config.toml
hidden_act = "swiglu"
head_dim = 32
rope_fraction = 1.0
optimizer = "soap_variant"
lr_mult_qkv = 0.4
decay_shape = "linear"
Below are experts of layer 3 (counted from 0) of a mixture-of-experts language model. Rows are named router (the router's row for the expert), gate (a neuron's input weights, with its number), up (a neuron's input weights, with its number) and show model dimensions 0-159. Each number is 128 + 24 x the weight over its row's rms, rounded and kept within 0 to 255. Numbers have three digits each.
After each expert's rows: "gets" lists some tokens that make up at least twice as much of what it gets as of all text. This comes from a sample of Wikipedia text that the model never trained on. Tokens count by the router's weight.

# expert 27
router:117123114135109108138066106153135123109145125154148162126130119098091141099116146125101139122135109126112162162152130158151111140143158128098128161144092090144131161145126133172141111167100162132180109180097092178129114136164104118116150136141169107117115087116167143075127102079124103162108143102164108161109147143111141088122126148145150097116120159160118179143131154123133098110130116158119098141127100125096130108138144123116186139118110130100166160163091119137134133144135118
gate1:140142135159107112079123107082140148161120188123114076154096134135136112116104121112150071110161168095115156141108132147131143119106116146130111126167120166129141126165120138113088080114120134118151129092120134127182150173125129139110112104100128174146124117083121138158110132122093130140146124129140129096126116143100126142147121150166123113157112128081106103090138134082132147086146140115153100122084105153129151118127169152110141112093117108102114154157077158115072101118142119
up1:151127111107117091129123119109113165132156090097138166102170112167148117150125117157114169142101107142155123144155149108113103167104154129177147107159116110107111152145149111162126116178176114073115152151118117136107102102130155078111135113080124105104099084118146156125109147147141132115126126156122106143114102143169137135140101100122124116115128136141117164169134127191073146115101172089136133154140129135094129102131134172095113116126163146122135082102136138108144111150132149
gets: ",", "),", "\",", ".,", ",\"", " ,"

# expert 17
router:122088137134122132145129072167129118104133159140122132131156108093136089131105128123121134136127098071097143134130163141122138167135154127113125125119112141143105148136133140141104091135145152138155134151096111158121092174125155105128116126141161073073119112127130128106133140089113097163119132115102107151108122123121136051091130143126140112081126126139132167139125115151159109101103130127100073093141123105133181079161144082161195145097116141150149164130116120112107143145134106
gate0:131150132119112100118179162108151134174139121103144154105095123138106117132155164092190157121130143141116115109163152116130114166151113120159115158145143140128129156103139138150164148088120118112187134149100130138133131156105113128102102135109135125104126162158129118128118135169095127094154144125120152147141112115130165162120174171170158137097120101096124136129100093178140140102112133127075110132110155138112180145134156142162082112147162170122121155148122110126153152139174164
up0:109123118111126135117101092107131142114138172169118137127138136122151157137137113136080148108110126106116138146104115158155147098108157132137132111056072116079126085090137145074153135114142121129108120082154128110102140087140163129115138128131115188125110135150114115093133110082141139159139148117120116087090111113144105118154145152118135139127146148146082117153135120082102118114146091135126199110120115123131165148133112142116136125130108094079094124109155139150085088129088106
gets: "|", " |", " /", ";", "″N", " •"

# expert 34
router:162138118140084127113123124089133111116131123142108150119141125130148140132131126132132136117104107087134097131143192151147120167118122152075154162105117142154125137089123130112127123175114167152178127154101142173110134163188101113097186143125153125088136137135136133108096127111081081155133116128173103152076129117154156102094122106165116102074138140128131175119120171135143104131090117121079101134136096105104148124165119110105175137125115123144124127140099137131121126125125129
gate0:127111137097125137160092150122146132091167095151194093141120148139141088145133135111157118150094108166137124121131087106114126129096093142080180148123164170116157122129103109127113149135071128148117163076144091120113106139090120152159107129135103139086118156117109118101141124079136110126138112098172184128128114087136089176091146132121127098128147111121110132111143108152120114118118123143070143095130158130168122116119123114144163105136126123128137138130133170138110108138152098
up0:141118121118105151120166115131153108117127134128109114156119104127123120153163129105126112129097174126140146144120118141123110139149108112110068169157096160171151151080144104120108135113146111171152137111123106165147101105142128110130096145140113136076126149105161129092108120128177140154107116175080127145123106096128107150127149128144139166106154140134164138133135127161097108133107093088159145163138131131065112127152095139121142123136098085139104123182138167059120162167137123
gets: " |", ";", " -", "',", " @", ".:"

# expert 60
router:148133146147107138126080101144167121099160141154115152123131116134108111117132122109132103135111109126100111173151146154151110135117127149101143160112126117131157133178127115117140117180104137134137130175071114153135144164145121116101149147116153129125114085102132136122120121074113082155151118081142098155116132123132159072134127124203131103109130132163130162121129152136114051131102090148087120119156117130131135134125120115131182127086093152105114166162123119106125135155127081
gate7:096107187118103165150137157133157130080157163122126127130153171159125140156141137108105164085154143103123145125148123138123130125104145118124128086125127101134143136154134114111140096124163099125155113118091095139145143142095132160138165136138170139099145097112100139112165145114101106133148188135129135095145109101145144136119119168126095074094101077147161132120154098142126121111122094121127170088145091113139127087174139100110119132126180172143156120123137082137124156134097128
up7:117093145135131124167158135074143117099150153161133121138147146133166123140103117146093126116179164105159128131144107076124142113122158113139119080157129131099113144175122164120133114104135124136115142140134093157139145124125181198126109191152077109087126143128145115161153125098098076127125101111118133111139080120137131158146155129106103173105135119126135135087117109103140086148088155136161135149123129135124117129113145102079143131159146144120114105166098118115117157103142115
gets: ",", ".", ".,", "),", ")},", "°N"

# expert 49
router:134140121131099118103107094160165115122110142179103128149121109111141137125073158125091097122116092100119116183128174142132114133126123117095173160117128132165122160124169135140147113132140109139154130135059106136123134157131143104105163112153117097144120079117175125123149069130110130155144138085176095166098156140152154112125097133123176136134122164146095143145095146138138095098107116112089110134070126112124136128143172121133154163128096121109140102118116127095129139139128127
gate0:150120169106143197152128094128135148140114170126101112146116108104127132153106160108081122111108068129087094147116111103101104118143123139088128162115128110150101084165142120132139091100102162145116166138134142094125091102161159127126137140144143112135156140097152120134139143162095179123119092117152113154135142144123097123153124122110127085155103102177129118130128181122115103125126118114131122091117154103143096132146143157084124080104109124151188112104099132148143125113131098
up0:131151082147162089126117119150165175100091126102078099110095155107132117123106118144154131102138151154165133155117135172131097124144129129118163068111153108145130131100140156089118106096149110145126102116125142137132093132138118116108106126097126158123126099162117127174166150080148104130148086106127171171119161151103169170149163151091154112087142107125125146126137130147108129141143123107116159111101154127120160076124133104150143103134119111134100128120101112165091109102157149
gets: "ing", "ic", "it", "ent", "ate", "ation"

# expert 33
router:124140122137092082095106093083138094091089136115093142129152096091102141144109166132098131104135114085141133131156172164129088165133161112087160135135138095142138174122139117148105097126126137136132162130108084155103106146160110135118115133144151086117103126112150125092089115101129130112111129087160100167127130132131110111117101166131141110103067154149145178148120147128149120078120134132105096115174139104085108112129116132107148165096107106106151106147110153112126121137133140
gate1:108151118128132129088113094135133134122131136157122108126164136182115086112146135131119106106100157137148132121116121123121136141151153168114116127171149120125132120110138118130136143083140092135191151136104159076105098120134135084079113119080141116128113145143136138168068121115107121120093127118151086078139114100132146117164146138133135121105187116137128156111152136151144111136108095118085127157088149098121178145133176132125138069130098094181146109113130133110133088148113098
up1:143128147125081133147141119146121115121139128154174147142143119146119164178152129147116130103150129106126162162130093091127105091130119118113138121139141142118117098158145113195117149129104114119111108070138139131120162136079160150109137135161098143156112141117142149119188122139153141159173174140090099148087133119134148113146081108109119152125119130134121117111123097095153153151143146108174106129129118162112105103135122107118132151163085218099124163115121155130132163129106111
gets: " it", "a", "en", "i", "e", "on"

# expert 30
router:136125159140097115135113102112118125115092139108122173127152098088131120119123118091094108111117112139118097129182126116149132126124163123094143144086092117138143169166143122109127128152107182147157158134092094140103098140162136075127161121116156123083091064129161115128111145108078104133121153095126113173119152105127156147103118123135181104116098156155129152142102140099114128147102125156097100112087105104103137130124161089136154145120115166108134152154117143122104141159131091
gate1:132132150112139150101123073101150123136130073096126122147110087171153162081175149120130124089105134105108171109105105124153157180099135106146181113150130090118127127133136114161119132117140117124129139109123100153120134134154122096091076134114117115149099126119159073173152123117131109065122115115094147131103114098136142103114133123124156096118116134174119115151101138174129128129154119122135133151100127159111124110147147121172143123129152162093091150138133101081124114142113074
up1:106104160150066117132139152139123147092108153143149118136103123162132158166152161132096120139138108132144133128141136105128164135153098116142158160155155168139126141093114122111092103136166151166099123106129097130128123133118126161156118142128131096204112154156140127142123124112134133123138070109106146116166156104141126106140138128110139103164105170150126124128118159104114139163117123148124113121105112130098143133101096140159153143145136178128152186098110026112108136115107122
gets: " that", " which", " In", " who", " but", "In"

# expert 19
router:129132175134116132127102116135129077120120151136126161103164109128110139130092115101117098100106092101079132176138144163112127144115149165114141118133113087198131147104137125148114105156082169158123155136073103152114109156132108144124131079137140127096120128121122137138135102119133079176134172140114085135115130117151158100100144126153142122124118153127083147100092165159130111151126103148094104127143113111127140139107139129160099156144090172121096168111090102114135152098123146
gate0:127127142182111110115160160084111113137158150095110142089132103147141122118106079109142147103115089125119118120126167132107151145145088115148135135159120123160153147141170102179107070129124130130165132120143131120110118108107155162154120146107139127123148153106112152125120148071120136142148108141130127104157136162121177090173120124105090153111160125118103147114120118153064113112113106116116093105102088146153149117122108157132105146101157133147115078173119147120147134195116139
up0:116080115120146129149112093142100106084127119108137094106106111121093121148137113098126106107130164130087132159094098115183134138122117120150109139120081131124137084127079088122155132095105143104111133135156126184111108126091159138183164132123139093121111110136107102102140137123118103096101103133105097079108127116153138159163120123170180122106132132081144150128121128113083176122157093122117133108089158124102133118126161138138124137117102160158105158118097104099105091120139132
gets: "z", "h", "n", "v", "g", "l"

# expert 61
router:143144111137113122126117088150138102119150153138136141099129084090104148127126163107117148100076120091119130122130176158139106194146155150107155137138099080170143175112150112141135094170120152136135181142103079148106122152153116147126150103165135085133118114116119127104076110103133095159088162135140117145134123133156139132103149143138142149130122154122128154132088122147145120105125140155086109139114101121102148114137175128115140197128096128138159109114106143149182150136143127
gate1:138119185119181103112134117134108105148135106092091115086139158120084129132125138136092128127140126122057072115120142142145139145118148147082107123144174103160107115159123144133104112156132149145115144097135090135182151107114118121097137140145135171137070150150144123140107165142114095109099129138129125123143118110105109108149112136163144092164152116113083126119176110142133116110122164116078132142132121142102156136072134127143096118157156076142124159142149154157124154123152132
up1:136094124180111103079096118144121109084118084147132111158153124140150101144143110127094143111113121128124115147128101091123131090130112124117082088149161141121083136085160133111118118114136078110124068127095129152117141112106147154163098100146147117097175125135162145129147136129072130104173148151146158167140134124134145122086141099145108128099147105117128117136122155168142118090120111088128129102171153122138113110061126142099142139149136121106177158135127106120105112107097133
gets: "os", "o", "us", "as", "es", "ia"

# expert 51
router:139129137170149121159135056113176147120130135142147170115130169142136106119111130123133104113134085113124092141148153181167120115095168133102141148128094123141113134139153108166123110143121146149150124191134113136152110125178141139077129115147140100126131085102111127080109148107082117129140117096138113142119140121108123108118087128147151116086110151149122131123104170124127096135093121168089117128156116102128144132151139097146154194152118119127076100129084126111124166138097124
gate4:109149114139165149145143116124132109096115144143141115170150117161153148137180148136074116142133077114142114125082129154150094154079125181102145114055112141123161163127099125130162116127099150130111095121136118152137095140130135127115121151121135136131127162133139078128136127131123132085117147134129158092166174156145107151160103082114114115152143150155176157168114166125131122089163116131135089131115119124162093100149118154092097152117157141123154109099139092104113141142124125
up4:135115119090134144149121138128141166130117141163088122122103110127161138093073136143169098143119082135099117149129126156097160132137160123148136139180131080132133133104135134101137134050103139120115154140111206124110119106150174140130106114135104150141117115137092118113149081124125173113148134134109092164084125117160155124092149104126102131143141124127148118123179088141120112153123085118131116109123166083099133145111125122131134140141116129078117161150091126126160080119135123
gets: " |\n", "==", "===", " =\n\n", " |\n\n", "===="

# expert 4
router:127115123124081136100100129137141108115107143155125104124150110104108115096148155137121108118124101093106054155168131153159109129114126141073122171123094118163120135121161114148127118148104146163134144107090104165112107100139125102059108108115137101121083104113167150113071121110114114131124098107147121139132120106124191126066137135151111107106103119141125138108110150146107113105132129173125104120126124124086140144137139087145171144112106167120141164124139154099123137155094088
gate0:133092065126092165126160127128144153135107175112137123183164128123144098135128097088111157119135132132097140104122115167125119144119096145159106115139126141144148125147136108179104156142101117102145094125118053171133129088109148145090129091112131137144159115088132104120127113138125115132145115090135129145125149149142135138119107141153124159171120145164091156080155113102139127166142085136129154131116167127091142168143119119123156125141121137134078131087119146114193104095130137
up0:150137162191144149136161103152119156142117129166091137088109085099135124118147114141125082134098119142131091133129139084117161125118113171159131100070197110109088133107141095115124181083138101136112105115134110126129133146165097126164124124153150127098142143104111137110110086140147139128145128139168090143133105130142102161115146138141103097131130148153132115120150131101149119131138142075139132119124119135093159134140156132169169144134138148140149167078083149089140099122126128
gets: "s", "al", "el", " It", "il", "S"

# expert 16
router:165129122139100114093103117111114095137113143132120147150129118099096107095105124102139155151102084121112156157148139161149100116117142139111136171114108106162151149127145132113100116139093162156142150202092087120133109150145119116103141105134161098092114127127147166124127120121135105140147107083162102181104094146150167102115119128153160128119074155117130151151096150127167082127116113096096119094149131096081151109117138097142198148112125139133119153136091129139114145130123139
gate1:139135140131135099136138107096126114129154110129139131153109142140110126127110150134162154085169120144168166113122153185112127104144124074118114133128124117143124118157152104140164109157157098119155097147097111122162120132165176128136158126130096164137109153157147193114085136171090138124142124146128108108125082140087155137104147071163130110126105118110145137147085115115155098123101125143146153144163131194124159085132126162130123117066123131101107118088121138117127133152117101
up1:089155082101127132113142091143113160139137145119187092095135092121131120158145146103058110125141171154156130125140115112098137119147127141141125134123132144134141143109130145129122171136091114148129130095176118135084108108111101114140088140142088143144114096083111138131128129117158129138099149106193164129158130134116112107158108138094157132107107115068122177101125135106126164168123095110157093152134139117140144149129123106153085144133174083109146132128143134134141155140117176
gets: ".", ".\n\n", ").", "\".", " .", "?"

# expert 48
router:155110145135119135086140106123099105145137147150117133126125129129129110111116135122143092101107129073101122152146166146132137154154137134068165182124104107129129140159136162120121088140108163132168119170091072125104084130177118127144131112138145104139122140111147123106113089116100138145129157096104133140119173156151115098107101144164151102096127146157130183131112145127119109107118089147077069099153147105081098127128125118137162134110098132158123122153113168122139144178125118
gate0:154122123149102197118096103127068165168193153130102128139095108136131122085088147132140135145091135116110126114136075145109156126167118128145115161093120122100124168126101100147083151132067106177148145118120153094118121096107111100129126156114148109095156107142126111127112139115097134131180137145148141138126112128124136110131140116127120098118117079164108152142102177142149132099102129120132136124118125117114136105141138132131116100087110095144131109100106157133171145124181138
up0:117139085124118127109190135145116091114121125192122140137139139101113144097139148134106165114148114128096098155106139143095119126152164125075126112117146147184081108126179151119145139112137118151089117094144142104148081131135133115131123117114113120161180195097142180116131131127122125142161135166168136117128133158146159126148115125120112156172126176142135121152149163144143121097106135157128097107166153099147115126149143117115152127097137137138152138118124142118129119187175106
gets: " |", ";", " —;", " –;", " ±%", " -;"